Experts of a small language model.
Size: vocabulary 2048, 133M parameters.
Experts: 128 experts in each of 13 layers, 3 picks a token, a softmax router, a shared expert of 128 neurons.
Training: a variant of Muon for the experts, 1801M tokens.
Below are experts of layer 3 (counted from 0) of a mixture-of-experts language model. Rows are named router (the router's row for the expert), gate (a neuron's input weights, with its number), up (a neuron's input weights, with its number), down (a neuron's output weights, with its number) and show model dimensions 128-255. Each number is 50 + 12 x the weight over its row's rms, rounded and kept within 0 to 99.
Before each expert's rows: a language model's description of what the expert responds to. This comes from a sample of Wikipedia text that the model never trained on.

# expert 48
What it handles: Syllable pieces lo, mo, co, bo inside words and names (Cey-lo-n, ny-lo-n, B-lo-od) and apostrophes before possessive s.
router:56 55 36 66 72 57 40 54 46 61 44 53 52 32 35 27 51 38 66 64 65 62 42 33 45 44 60 52 38 49 43 58 62 54 42 36 38 52 53 40 61 55 57 53 48 46 56 48 45 62 51 64 64 58 45 45 63 36 39 51 33 67 51 51 67 50 44 50 70 71 58 64 61 49 56 32 45 66 64 47 51 65 50 65 58 45 31 46 58 61 50 52 51 70 32 40 50 39 65 42 41 52 49 46 44 44 76 50 31 55 62 65 46 49 28 17 60 34 57 46 55 27 56 60 69 62 52 61
gate0:55 54 26 33 49 51 37 53 55 41 30 61 55 22 72 55 55 64 48 38 65 54 59 44 55 57 53 54 52 33 42 53 36 61 67 45 48 44 78 47 60 29 48 40 24 61 41 43 33 53 59 75 46 43 48 56 35 40 51 46 54 35 65 32 44 63 41 71 44 41 36 64 58 36 51 34 49 51 71 36 42 62 34 61 54 45 43 42 47 57 42 47 50 48 63 40 54 49 41 49 59 41 38 33 60 39 65 35 61 56 43 64 44 40 67 53 49 30 60 31 45 43 50 73 39 39 67 44
up0:46 41 58 73 32 62 39 45 38 53 65 53 50 58 66 61 53 45 71 46 44 40 43 55 62 63 47 43 60 37 26 57 48 41 48 46 48 67 43 53 49 31 58 63 68 55 56 64 53 61 57 48 79 40 29 48 61 73 36 48 46 55 50 62 42 30 32 56 64 37 47 60 51 59 55 53 47 57 33 62 43 22 69 47 32 66 62 62 64 57 65 54 33 48 73 61 54 62 66 44 33 45 33 66 30 51 53 43 51 62 51 55 35 56 67 56 46 65 36 40 47 60 55 36 53 79 20 40
down0:61 66 33 30 37 41 44 47 59 37 39 39 64 58 43 26 49 68 63 48 60 22 54 58 36 35 45 58 46 41 25 38 38 30 73 63 63 45 74 47 41 50 35 55 57 57 51 51 67 52 54 46 64 39 44 62 49 61 75 49 39 31 49 70 41 57 34 51 46 47 50 52 26 51 58 59 51 59 34 51 54 48 54 38 63 63 50 45 51 46 50 42 55 58 66 30 86 50 48 83 43 23 61 43 46 51 88 66 57 32 53 47 31 29 58 36 61 53 42 56 63 63 41 65 71 43 62 57
gate1:52 47 67 61 53 75 62 51 52 55 45 47 15 54 46 17 33 57 43 67 47 48 53 48 35 69 67 38 35 52 64 61 59 56 56 71 55 59 42 35 48 63 39 23 55 69 37 47 64 59 59 51 61 76 64 31 70 47 41 37 52 70 68 64 40 39 41 62 67 60 60 45 33 52 38 47 46 43 48 58 43 70 50 57 35 53 35 51 37 68 60 51 42 56 33 62 58 45 56 30 67 42 35 45 53 47 42 69 41 56 34 53 28 56 56 47 48 42 57 51 35 52 54 60 34 72 56 41
up1:54 35 25 29 43 47 54 20 51 42 68 55 51 52 54 52 76 38 45 51 60 61 46 53 35 44 44 57 50 37 24 35 52 59 60 32 43 50 56 51 33 40 61 75 55 62 64 46 37 38 46 47 51 45 39 65 22 36 37 43 54 38 38 67 36 59 59 41 29 19 48 65 54 57 67 63 74 42 43 52 55 36 49 47 57 45 57 29 80 25 38 44 56 37 46 40 63 62 47 48 22 64 54 42 28 50 66 58 46 51 69 41 56 59 51 46 64 51 32 51 49 57 45 36 60 40 36 43
down1:51 60 38 63 05 69 65 51 40 61 29 30 55 39 46 65 71 47 63 61 30 55 52 64 44 43 70 20 43 55 36 46 62 59 62 45 52 44 49 63 41 45 42 37 55 37 60 49 47 37 52 44 64 33 52 58 61 33 55 63 54 50 54 43 50 51 39 42 35 73 46 52 55 92 39 24 27 48 41 50 52 59 61 41 47 35 27 58 48 43 45 35 39 38 48 49 72 17 45 36 75 48 60 49 27 62 35 60 53 51 68 53 34 52 47 83 48 66 52 37 40 45 44 42 39 54 55 50
gate2:43 43 30 55 45 39 26 59 59 35 49 47 50 55 46 33 61 15 35 38 60 58 48 72 63 48 47 45 45 40 27 57 53 44 47 51 67 63 50 53 61 59 46 64 15 54 56 39 60 65 52 46 35 56 64 43 60 51 36 71 37 20 65 54 36 48 53 51 34 48 64 68 44 39 49 68 55 47 30 42 35 51 53 65 39 50 41 75 33 40 40 30 33 37 48 51 32 57 40 55 60 61 80 53 32 68 79 63 42 55 46 61 42 51 59 49 41 52 41 66 38 43 52 53 58 65 34 30
up2:56 43 50 42 51 51 35 71 44 40 42 43 42 57 42 36 43 32 55 58 71 53 44 64 68 34 47 38 34 41 41 62 52 24 46 57 61 38 62 66 47 42 58 68 28 57 48 59 71 40 44 56 27 43 55 47 47 60 74 50 51 57 43 64 47 38 63 64 72 70 51 48 44 43 49 56 65 45 30 49 55 47 67 65 59 40 38 45 43 13 41 39 34 52 38 79 45 48 25 46 76 44 55 63 50 66 58 65 51 56 68 74 28 70 41 57 50 51 52 45 70 42 64 66 50 40 50 35
down2:54 50 33 41 69 64 52 37 47 56 58 48 35 68 58 66 36 55 60 51 64 48 52 52 65 50 65 33 47 66 48 57 39 30 66 68 39 54 57 33 49 69 37 41 35 37 71 44 43 57 44 56 68 46 42 65 72 50 34 72 68 62 61 56 53 62 39 33 48 62 40 70 50 43 41 62 40 28 57 22 41 56 43 47 50 45 57 40 61 54 44 38 58 54 64 42 35 35 29 39 41 23 52 49 55 26 31 26 57 38 55 48 62 39 57 52 49 50 40 48 65 52 72 63 56 68 40 62
gate3:32 52 38 51 24 25 42 43 59 46 39 61 52 44 49 45 46 46 49 42 55 55 66 59 69 65 56 49 55 64 43 38 46 51 32 64 38 64 43 27 44 51 56 36 33 39 49 69 34 38 22 44 71 60 72 45 51 36 56 54 62 49 61 35 48 58 60 59 48 48 55 66 59 60 48 49 52 60 69 54 48 34 35 57 65 51 40 44 49 55 73 46 50 57 40 34 52 56 31 56 53 45 48 28 43 60 75 44 54 49 41 43 60 56 45 35 49 69 42 53 30 41 46 41 50 77 45 29
up3:45 36 60 70 36 43 59 56 43 55 45 40 59 55 50 24 28 33 51 63 43 54 64 48 65 58 56 46 51 66 62 66 54 37 32 35 46 58 69 49 43 47 50 43 49 66 44 57 35 54 52 47 57 35 44 49 61 32 47 56 54 48 53 40 49 63 22 50 49 45 70 40 62 77 64 42 62 30 46 36 49 34 48 67 52 41 34 48 54 38 39 74 32 60 65 48 58 61 42 54 40 62 73 49 38 55 61 68 48 56 76 41 63 69 47 42 38 62 42 49 38 37 67 53 42 64 45 36
down3:59 44 58 60 32 54 48 54 70 36 59 42 48 59 27 49 76 59 55 35 17 53 52 28 55 48 54 40 52 55 41 28 53 55 47 48 66 52 61 57 44 72 49 46 46 40 78 53 62 70 41 51 74 56 64 27 58 53 52 60 46 61 40 56 69 39 40 44 72 64 27 29 51 35 37 49 54 60 50 64 36 54 48 64 30 43 36 34 35 31 59 41 60 41 52 31 60 79 64 60 29 41 31 48 59 43 59 30 30 45 62 53 38 60 41 56 41 42 61 43 45 55 53 51 63 38 38 65
gate4:49 58 52 59 67 43 49 63 35 64 37 60 52 37 72 52 26 52 27 48 44 64 64 71 69 77 54 43 39 70 60 57 40 55 52 43 67 38 44 60 45 41 66 49 66 25 34 46 68 55 54 51 61 54 48 37 50 70 24 56 50 48 55 45 47 47 43 50 47 49 51 32 59 61 29 43 57 57 63 65 45 63 57 61 75 35 31 48 55 51 42 51 50 59 30 58 69 43 58 53 69 35 55 44 32 42 63 53 70 33 40 67 45 40 47 41 46 41 58 54 41 52 32 72 47 50 62 36
up4:49 31 58 46 28 47 60 47 64 48 56 58 38 56 41 64 40 69 45 38 45 38 47 62 63 27 70 30 32 40 45 43 67 56 32 56 57 61 54 43 61 44 43 50 48 52 67 61 43 35 27 79 38 57 72 59 55 52 60 56 48 48 51 52 65 59 75 40 38 51 33 48 44 52 70 39 53 80 52 55 64 50 48 42 39 52 52 56 49 56 60 58 44 63 45 44 33 61 51 56 34 38 39 61 60 45 50 39 45 43 72 33 75 60 33 48 59 45 63 40 58 68 56 55 63 58 41 48
down4:41 42 44 50 25 44 59 39 23 61 53 56 22 57 46 43 55 66 69 62 42 55 41 59 40 41 46 35 62 60 60 56 50 74 62 40 40 62 40 78 51 38 41 49 23 52 37 28 47 42 59 60 47 63 43 70 28 67 38 43 61 40 34 45 44 63 44 70 63 66 50 61 42 69 52 55 42 38 57 46 40 39 53 45 45 40 56 59 54 48 72 54 49 41 61 44 53 61 72 61 41 42 46 61 23 37 58 47 68 58 36 47 60 57 65 71 48 71 47 45 49 57 64 59 42 49 59 67
gate5:48 56 53 55 64 60 57 59 60 36 55 61 36 51 42 56 45 64 54 50 31 43 44 48 71 51 38 45 89 30 44 55 74 59 69 66 48 66 57 41 51 63 63 48 59 39 51 54 35 52 54 62 49 47 50 48 59 37 65 71 57 74 55 60 54 53 48 44 64 64 42 46 55 63 71 56 43 40 69 69 52 55 59 46 66 66 39 22 54 44 50 55 60 56 55 43 26 40 23 41 64 48 58 52 59 44 47 31 32 51 53 42 38 59 51 49 35 38 75 44 51 67 24 47 62 57 23 50
up5:59 50 40 33 78 69 50 46 31 61 50 55 69 44 41 57 39 71 46 57 40 34 37 38 42 54 54 20 50 51 52 38 53 59 64 34 41 66 43 47 69 53 49 48 53 45 31 46 50 57 48 51 43 38 44 56 51 74 47 58 63 63 54 45 60 54 73 48 38 63 53 75 69 53 49 64 49 60 41 36 54 46 71 50 57 75 66 57 54 37 39 56 39 40 46 47 38 51 30 68 43 63 51 55 31 61 29 29 49 40 65 66 51 49 38 50 51 59 65 47 65 50 63 50 26 41 56 59
down5:24 77 41 76 53 53 57 55 48 63 73 49 38 49 71 49 50 41 63 59 60 10 56 57 37 32 50 62 43 51 27 53 64 57 36 51 22 52 55 65 27 34 47 44 61 36 59 58 56 49 58 43 56 41 53 54 47 49 60 41 80 35 52 56 39 47 56 54 44 52 63 66 55 36 58 40 54 31 47 37 45 35 59 46 49 57 63 49 36 43 36 59 56 52 35 66 49 42 47 51 50 44 55 34 53 45 66 53 31 59 53 33 35 62 47 48 46 48 48 53 28 48 48 51 60 51 57 37
gate6:62 52 69 46 35 73 53 46 61 55 51 51 56 44 70 28 26 36 44 29 56 55 39 60 26 35 47 26 49 58 42 36 38 49 43 71 51 50 37 47 53 59 22 37 48 53 50 50 29 60 68 37 50 60 65 51 35 42 61 52 75 57 44 36 69 28 39 45 45 47 70 47 54 69 79 50 65 47 58 55 50 54 47 66 29 41 39 32 56 60 39 38 56 49 68 48 49 61 55 36 70 52 48 66 70 44 42 29 30 50 44 54 47 56 34 35 64 40 68 58 46 61 35 49 35 44 52 44
up6:38 36 52 51 45 36 53 53 58 58 44 53 57 48 61 28 37 33 47 51 52 38 46 71 54 55 64 41 80 43 44 42 50 40 35 66 17 48 68 37 62 29 24 56 25 31 40 45 54 52 27 47 47 50 61 54 51 46 68 33 57 36 70 44 49 68 64 74 40 41 58 49 65 45 54 42 81 64 43 58 62 73 56 51 52 67 48 41 57 52 57 42 64 50 29 63 61 62 75 35 69 21 59 54 52 48 56 48 53 45 52 43 47 34 42 52 62 46 56 47 46 52 55 51 46 57 50 45
down6:49 38 58 71 51 40 61 39 39 52 32 39 55 33 64 47 48 42 45 53 45 65 28 63 39 56 37 47 36 60 49 65 60 63 34 59 68 52 49 57 42 31 41 45 48 53 48 35 54 55 36 76 42 36 43 53 43 54 38 60 49 51 31 48 50 50 42 50 64 45 51 39 64 63 27 49 60 59 56 47 52 47 53 55 53 55 27 28 71 63 32 53 38 53 53 56 45 42 64 80 57 56 39 73 46 42 50 43 60 65 57 66 47 30 40 41 14 64 64 43 51 62 20 46 50 54 41 43
gate7:72 71 47 56 66 54 44 56 59 58 66 51 53 65 41 55 49 35 19 44 42 48 53 54 61 59 77 53 56 53 43 50 46 73 57 36 33 26 38 56 52 46 40 69 61 39 32 66 44 38 48 49 35 22 49 31 59 25 65 48 47 59 56 60 59 57 41 53 45 43 54 57 45 60 55 71 59 49 23 45 63 32 66 65 47 41 42 43 52 59 71 62 43 23 43 39 60 38 42 44 59 41 49 48 60 73 54 53 67 68 42 66 40 31 66 48 42 73 45 28 53 42 62 44 42 48 58 47
up7:30 63 56 61 45 30 75 58 41 46 44 54 50 45 54 54 65 45 48 74 47 56 49 59 64 55 64 33 27 64 50 53 41 20 37 59 65 61 62 57 52 43 60 25 47 44 47 46 54 59 39 56 69 65 53 42 53 75 36 25 58 54 46 44 47 44 51 42 74 44 39 65 53 54 50 50 44 49 54 42 60 67 47 46 42 43 50 37 58 55 56 13 29 23 38 42 69 39 49 63 43 56 43 59 58 43 46 61 71 44 43 37 58 64 32 51 53 64 56 42 31 69 20 38 51 39 35 40
down7:73 51 47 58 55 48 50 50 45 73 24 44 52 32 49 54 45 36 75 43 44 35 38 58 44 45 57 40 63 53 59 46 49 66 54 38 58 50 75 72 68 44 67 30 63 45 59 41 39 45 52 76 69 67 67 49 48 50 38 50 31 55 68 27 22 56 71 73 46 55 51 51 64 70 36 59 49 25 45 56 39 14 61 34 66 37 30 54 56 60 49 59 42 53 38 71 57 59 53 45 44 42 22 62 57 42 30 63 46 62 59 60 54 48 33 58 52 43 56 55 47 54 68 52 36 47 53 38
gate8:45 31 39 52 62 59 34 38 49 53 68 43 47 30 72 74 66 49 44 59 42 46 43 35 55 72 44 57 60 46 41 50 57 61 54 68 50 48 44 52 09 53 61 51 42 45 61 24 43 64 62 34 57 39 44 56 57 46 36 43 46 58 52 61 40 23 47 52 48 48 57 66 42 52 68 36 48 62 51 45 54 48 48 50 65 68 50 33 31 60 54 53 39 46 56 31 43 38 32 60 45 47 46 45 34 47 43 52 28 42 49 70 54 52 40 65 78 63 40 51 45 52 35 61 53 38 45 70
up8:42 70 59 60 35 48 50 45 64 59 43 53 65 59 41 44 44 66 47 60 65 62 38 55 53 46 39 77 23 41 42 54 43 56 53 45 64 60 50 50 73 75 63 53 63 36 50 68 47 33 37 50 41 64 45 54 54 35 76 36 26 65 37 25 36 78 60 48 40 44 69 34 52 43 30 63 57 40 66 41 67 51 43 50 56 52 53 53 63 47 66 55 58 47 39 70 68 41 72 47 37 52 59 64 34 71 61 45 72 73 36 39 43 59 79 51 54 54 43 38 25 67 27 52 49 61 47 54
down8:42 53 63 43 31 55 43 47 47 42 50 41 59 40 48 75 67 57 48 46 48 18 60 57 49 55 38 60 38 54 47 38 37 26 63 38 65 55 63 62 46 31 43 74 42 42 60 37 70 42 40 40 41 44 54 49 67 46 29 41 50 43 61 57 39 56 42 43 54 51 49 58 55 54 68 45 74 47 34 43 41 47 51 48 69 34 18 36 34 67 58 55 34 49 47 39 47 73 48 39 55 54 56 65 60 51 54 57 41 40 52 38 60 39 28 48 42 49 50 65 62 59 42 48 63 40 60 45
gate9:67 47 50 58 58 38 46 55 58 75 56 42 41 66 36 64 41 57 34 57 47 64 47 46 54 53 67 50 25 67 53 75 75 60 39 50 39 54 47 48 46 64 70 42 74 71 62 43 42 59 37 40 58 48 76 50 72 60 38 72 47 55 47 43 27 40 13 60 45 49 71 49 55 59 57 62 22 35 48 58 42 45 45 46 59 41 56 55 42 52 46 31 50 49 51 55 53 24 29 43 61 54 38 33 67 53 62 61 46 32 55 51 42 64 36 55 51 36 35 61 51 59 54 43 47 45 62 42
up9:56 49 47 62 45 40 38 40 53 38 63 46 71 67 61 42 70 71 47 50 37 32 42 45 45 58 49 58 37 38 62 62 47 58 46 61 51 58 43 56 34 49 58 48 45 38 53 67 46 34 33 52 30 35 44 47 56 46 62 63 38 69 16 59 62 36 71 37 64 56 58 51 48 44 72 49 37 53 68 44 71 29 36 53 41 47 37 28 41 46 59 47 34 67 66 65 55 49 57 48 49 59 59 41 28 43 47 58 73 47 40 56 74 52 24 39 50 73 53 32 56 48 54 50 38 43 59 53
down9:44 53 49 40 53 48 61 48 49 64 40 39 58 66 58 55 25 53 56 46 34 85 51 50 46 57 60 35 38 51 51 65 34 45 47 58 40 51 23 57 51 49 42 37 50 65 27 56 71 46 53 67 41 56 43 57 29 48 75 43 54 59 52 31 56 42 41 60 71 66 44 57 92 53 59 58 58 47 49 77 46 71 46 39 57 48 27 59 65 57 43 66 55 79 58 52 48 48 50 67 45 56 60 41 34 54 64 59 52 73 38 50 46 45 54 53 54 37 63 52 48 55 83 50 50 51 66 52
gate10:58 56 52 42 37 35 48 39 52 50 77 44 55 55 56 38 62 34 38 59 62 56 61 54 21 45 70 40 57 58 51 53 42 52 46 47 53 52 61 36 56 71 46 43 71 55 37 64 66 39 49 38 37 52 35 43 66 46 33 35 31 61 62 53 48 36 60 48 63 69 43 54 33 59 63 47 49 45 52 49 48 71 46 62 53 50 34 45 63 61 47 52 48 51 44 38 60 42 44 71 72 39 66 34 51 80 37 56 41 53 48 51 29 34 61 43 50 35 72 43 25 58 18 47 59 52 39 55
up10:38 49 64 67 48 48 51 28 62 50 45 49 55 34 41 60 40 49 57 50 52 44 24 60 66 45 36 55 50 24 53 42 43 55 56 64 62 45 55 64 73 32 39 34 61 62 40 76 29 66 37 49 52 59 47 59 48 44 53 28 50 39 47 29 60 45 28 56 50 54 60 63 58 65 39 57 67 73 59 48 29 53 40 54 56 57 45 44 44 61 38 55 68 42 55 58 57 67 36 43 49 38 27 36 45 30 69 67 41 31 52 34 53 51 63 55 38 46 40 52 59 57 51 60 46 47 53 55
down10:59 40 37 37 60 71 58 58 55 39 29 49 39 45 62 39 64 58 57 67 50 48 37 64 53 33 61 56 47 31 61 49 68 58 44 46 48 48 45 38 61 59 80 48 41 49 51 75 26 48 42 63 66 59 34 39 43 30 34 53 76 64 64 37 61 45 42 64 41 56 57 36 46 37 50 62 53 32 67 67 75 63 43 60 51 60 60 47 27 60 23 60 53 47 47 49 35 41 56 45 45 30 68 36 54 51 61 48 51 26 46 71 70 57 54 61 56 60 51 33 43 55 44 61 48 58 43 39
gate11:58 44 28 36 50 50 64 43 56 43 67 38 47 47 54 64 40 47 58 51 38 52 63 44 38 40 52 44 60 41 52 63 44 66 43 52 52 38 64 46 50 63 41 44 70 55 59 54 35 53 51 63 51 50 64 54 31 52 67 48 49 59 47 50 39 39 40 69 64 57 54 62 67 43 60 49 70 30 39 47 37 64 55 53 52 54 54 20 32 54 37 68 37 59 81 29 49 54 65 41 35 36 39 51 40 43 53 34 65 66 45 44 41 40 41 58 68 44 57 60 50 39 58 51 61 53 28 42
up11:63 49 46 53 64 60 53 53 51 56 31 51 66 56 53 56 40 48 46 68 58 51 60 43 62 40 73 52 52 44 52 49 46 57 72 57 51 44 38 63 41 41 38 50 39 62 45 45 50 66 51 38 78 61 40 34 69 54 21 65 57 44 62 61 54 34 31 49 36 31 44 43 69 39 76 44 35 27 61 56 52 67 49 37 45 49 62 49 44 44 69 50 45 58 32 49 55 80 60 57 63 64 48 36 62 48 32 41 56 42 33 69 43 33 48 44 36 40 29 35 49 47 59 38 53 46 55 58
down11:51 32 25 66 66 46 44 36 50 43 62 64 43 60 46 69 46 55 31 32 48 33 36 56 52 39 34 71 43 72 40 75 62 70 58 36 63 34 61 34 49 58 54 49 39 50 52 47 76 35 63 47 44 39 50 60 27 23 42 55 71 44 38 54 48 59 43 63 54 60 34 51 31 59 41 52 13 56 30 36 45 50 60 55 49 48 34 60 69 65 49 43 51 52 59 47 49 33 66 41 43 50 43 69 51 44 46 61 53 57 49 35 73 48 38 77 46 52 48 58 41 50 54 58 55 28 51 44
gate12:42 46 68 46 52 46 58 67 41 40 48 59 62 62 47 19 63 64 58 58 59 39 59 52 50 54 54 37 28 51 31 51 45 34 18 53 29 67 45 58 26 52 62 55 69 35 59 52 31 54 46 49 48 60 32 69 57 62 57 54 31 38 36 52 52 43 56 43 46 55 67 49 38 36 60 54 57 75 51 41 49 47 73 45 48 31 61 60 42 53 49 12 46 42 59 55 62 44 49 71 55 41 59 59 48 62 38 40 32 54 62 50 47 36 30 44 36 56 48 63 40 46 58 36 64 46 58 31
up12:64 40 24 25 31 37 50 42 39 38 53 53 56 42 40 61 42 45 52 49 45 71 63 34 51 33 28 69 63 45 54 48 72 35 39 70 59 62 58 43 63 56 55 66 42 66 46 54 45 50 59 44 38 62 61 64 54 48 73 48 41 60 35 42 65 62 66 50 44 47 65 57 39 54 33 44 63 40 39 48 44 46 51 54 60 50 50 50 40 50 45 58 60 48 55 73 49 63 41 47 70 62 42 60 47 69 48 81 69 30 50 49 32 51 53 53 66 56 51 42 67 31 51 69 41 75 33 61
down12:46 45 52 37 50 53 40 72 57 40 42 18 45 51 12 60 49 55 53 57 57 34 30 52 60 42 53 23 59 17 64 33 63 41 53 50 35 28 46 49 62 50 41 38 50 56 56 56 51 53 56 53 46 40 73 62 50 38 53 50 48 68 49 90 53 45 48 53 45 48 42 41 78 40 34 67 31 46 45 35 52 52 39 59 63 58 40 67 46 46 55 59 46 49 53 43 39 49 43 62 57 51 51 63 47 46 43 48 61 56 63 48 79 41 32 58 48 38 62 61 48 58 54 47 55 25 56 62
gate13:36 60 32 60 64 30 53 36 46 58 41 53 71 64 61 50 57 47 39 39 48 54 43 46 59 70 45 49 57 51 46 48 61 56 72 56 52 53 61 53 45 50 52 49 49 51 58 62 50 87 70 63 46 42 79 59 62 52 22 30 38 42 56 47 49 41 33 54 43 33 36 46 42 42 37 57 50 56 56 58 27 64 45 41 53 48 50 72 42 68 51 48 59 43 56 37 37 76 49 52 43 42 37 35 47 41 72 50 60 64 39 68 26 43 51 32 43 62 28 44 59 59 52 57 48 33 44 52
up13:56 71 43 58 46 57 31 43 49 42 50 45 50 25 50 53 40 49 51 45 67 48 47 53 59 40 42 49 54 48 43 62 55 50 63 47 68 30 22 48 46 63 64 42 58 53 46 69 63 50 64 50 61 62 37 55 18 41 53 61 35 58 24 50 69 58 50 51 53 25 81 51 45 58 38 34 63 35 34 50 41 55 46 65 40 51 64 47 44 71 46 64 41 71 37 43 38 49 59 42 36 37 64 38 52 31 69 45 40 33 57 32 53 27 52 47 59 30 51 45 54 51 57 45 52 47 51 58
down13:62 61 32 47 51 39 47 39 65 57 63 52 45 47 58 47 42 46 55 55 56 52 63 63 53 61 57 53 63 41 66 40 44 61 47 67 51 58 50 61 47 33 60 41 51 45 60 64 45 58 56 52 47 49 65 40 57 45 40 35 59 49 53 59 50 50 30 68 47 41 50 78 65 62 59 48 25 52 54 53 72 54 63 55 53 32 40 64 27 28 46 32 50 54 46 45 49 74 67 28 69 43 53 55 20 75 42 48 50 68 36 62 51 62 58 37 44 51 68 39 35 60 57 46 62 34 41 83
gate14:42 53 62 40 59 55 54 60 55 64 25 59 52 44 44 47 61 51 50 47 65 43 80 55 64 31 68 51 51 64 57 52 55 56 25 44 48 44 63 49 53 61 73 40 50 60 31 67 56 66 50 61 50 39 42 33 58 54 64 48 53 46 57 58 61 34 40 51 53 54 49 69 50 62 44 45 48 48 41 39 76 32 56 36 55 32 42 45 48 45 61 42 85 37 45 41 55 57 44 63 26 57 45 47 36 47 66 46 36 49 48 49 62 53 33 49 39 58 48 39 49 47 48 33 68 61 47 41
up14:48 47 52 25 40 45 63 35 60 53 61 51 53 33 53 36 52 57 56 53 44 50 40 34 38 69 47 66 31 37 51 55 67 47 46 66 44 46 52 43 54 45 36 42 41 54 56 60 65 62 45 54 61 47 57 45 34 34 44 62 43 40 53 54 40 43 51 53 62 54 50 59 50 55 69 48 49 47 41 37 33 46 57 34 34 40 14 44 56 38 56 27 33 55 46 40 56 57 31 55 70 43 69 53 53 51 63 51 67 43 37 70 38 50 46 54 56 46 42 39 36 51 63 64 58 64 36 39
down14:50 58 55 25 46 46 60 73 58 45 41 39 59 63 53 41 56 46 52 47 58 56 58 45 66 59 55 35 64 53 68 55 59 46 20 62 45 42 52 67 32 53 60 60 63 61 47 53 42 34 72 52 40 64 48 49 70 40 43 37 65 27 65 45 36 48 50 45 56 37 58 61 63 40 44 57 51 65 42 47 37 50 47 73 64 45 50 57 38 54 70 64 68 59 39 57 58 61 43 36 57 41 28 52 61 53 50 41 57 44 59 46 34 50 46 47 73 38 70 40 51 47 45 31 40 47 42 68
gate15:55 39 60 57 43 51 31 38 64 40 56 36 34 39 44 50 44 32 52 77 37 33 36 52 55 58 49 56 42 22 45 41 32 47 47 51 18 66 28 52 56 41 40 62 51 63 51 50 52 54 58 50 33 60 45 47 43 55 32 49 46 42 59 52 50 51 63 53 51 47 68 81 59 35 54 53 52 32 47 66 33 73 36 58 72 36 51 53 64 32 54 36 46 56 71 60 76 42 74 49 52 45 49 29 54 48 54 56 69 69 52 51 60 54 58 44 47 63 48 65 27 45 52 56 46 48 50 47
up15:61 46 48 61 55 56 47 44 45 44 63 45 77 46 59 31 65 48 23 53 62 48 42 45 47 55 64 64 40 39 50 33 50 53 68 52 75 31 63 40 51 51 71 42 54 40 53 39 53 21 50 51 28 47 64 39 73 57 70 42 36 66 48 37 36 40 35 54 47 46 59 15 47 60 53 60 45 54 65 36 59 44 38 35 30 60 50 61 60 54 24 75 69 59 48 35 47 38 58 50 59 55 73 64 44 54 39 52 56 37 37 52 43 47 45 37 60 36 45 48 50 45 64 41 50 45 34 32
down15:46 43 48 47 61 40 54 54 43 65 84 46 44 54 45 27 37 60 45 57 41 65 47 55 63 55 50 25 71 55 60 46 45 42 37 44 71 44 51 69 57 47 63 76 51 57 54 62 49 63 45 60 58 60 56 69 46 31 36 66 54 60 59 64 46 57 48 53 52 60 50 45 59 46 49 59 68 43 65 41 40 44 39 31 41 54 48 49 27 49 41 29 60 19 48 67 46 53 26 41 69 54 45 62 47 38 74 45 49 42 42 62 50 68 45 52 62 53 45 49 46 53 57 59 71 53 50 32
gate16:70 35 66 46 38 56 44 44 43 65 47 49 60 62 37 45 42 09 54 65 37 50 38 49 36 58 46 45 57 52 62 50 68 55 58 56 51 44 66 52 47 50 65 27 72 60 41 58 40 37 47 50 45 57 54 60 44 65 30 53 59 42 30 48 54 51 50 32 48 36 54 66 43 53 45 40 64 56 37 55 51 48 52 61 36 52 61 57 35 37 50 70 43 52 40 37 52 49 53 56 54 38 54 44 44 32 61 53 58 28 57 49 50 56 58 47 30 37 41 59 41 45 67 57 28 51 38 49
up16:48 34 51 58 54 58 50 30 53 36 43 63 64 65 50 61 48 48 60 43 41 69 61 29 45 39 42 45 33 69 52 53 62 38 67 45 46 41 36 53 42 56 58 41 52 59 52 48 49 51 46 38 59 56 62 49 52 54 76 52 46 28 32 70 41 72 51 46 58 61 46 40 53 41 39 40 59 62 52 86 30 65 50 52 51 66 52 50 40 41 36 41 50 33 40 52 43 36 38 36 50 49 45 66 25 33 59 49 53 30 49 75 68 50 38 47 45 51 35 61 55 38 59 53 35 44 32 51
down16:66 76 44 45 58 61 34 22 61 64 45 35 45 45 45 63 49 70 62 58 44 57 44 51 44 60 50 41 48 53 36 49 43 56 47 50 47 65 32 44 38 49 65 51 38 62 57 34 71 62 48 51 44 42 70 46 39 55 61 30 43 43 45 34 67 57 28 60 45 55 57 65 70 60 55 48 42 63 45 47 54 45 56 50 52 33 45 54 63 41 43 53 71 46 54 62 52 46 53 56 63 57 61 74 33 46 64 67 61 57 83 60 25 62 69 55 56 38 53 65 46 45 72 42 46 41 54 56
gate17:45 56 42 37 62 23 72 53 75 40 31 29 69 58 32 31 64 21 44 36 56 59 42 37 47 60 54 58 50 46 43 52 41 57 42 59 43 60 33 36 51 49 35 49 59 22 46 34 49 56 25 63 53 37 55 37 57 37 53 66 49 33 52 33 37 53 45 44 52 46 56 78 57 39 64 34 50 58 51 41 40 67 19 54 58 48 31 41 52 43 53 09 30 34 54 65 45 64 72 49 52 58 53 54 46 65 47 48 37 55 45 64 26 57 61 57 56 42 58 49 29 28 63 68 54 45 52 46
up17:33 32 47 45 55 52 49 39 38 62 39 51 61 54 50 51 71 81 52 57 38 54 54 65 56 72 48 69 48 46 62 37 45 47 50 31 48 43 58 43 46 39 59 44 28 51 63 57 44 72 52 59 43 42 40 63 46 56 40 51 43 49 45 42 63 44 60 40 64 61 40 48 24 63 43 59 47 48 58 27 43 46 69 59 49 52 50 53 80 41 35 64 28 51 57 44 33 40 41 70 51 59 68 32 44 51 56 57 57 39 64 40 67 25 62 37 22 49 49 49 34 72 53 48 66 28 60 40
down17:28 39 50 54 26 32 56 42 50 47 40 56 53 52 58 60 51 70 55 45 68 36 44 45 54 46 65 63 37 53 38 65 55 35 48 61 56 31 44 51 51 38 71 54 49 61 51 64 64 44 35 65 52 46 49 53 51 48 19 30 46 29 45 74 44 37 48 71 35 59 44 48 49 45 25 42 59 56 62 59 56 82 58 42 50 45 55 43 42 54 40 65 29 54 58 73 60 69 62 33 23 35 57 49 38 51 58 38 52 49 44 59 34 39 62 61 56 45 49 76 43 50 31 58 57 64 36 43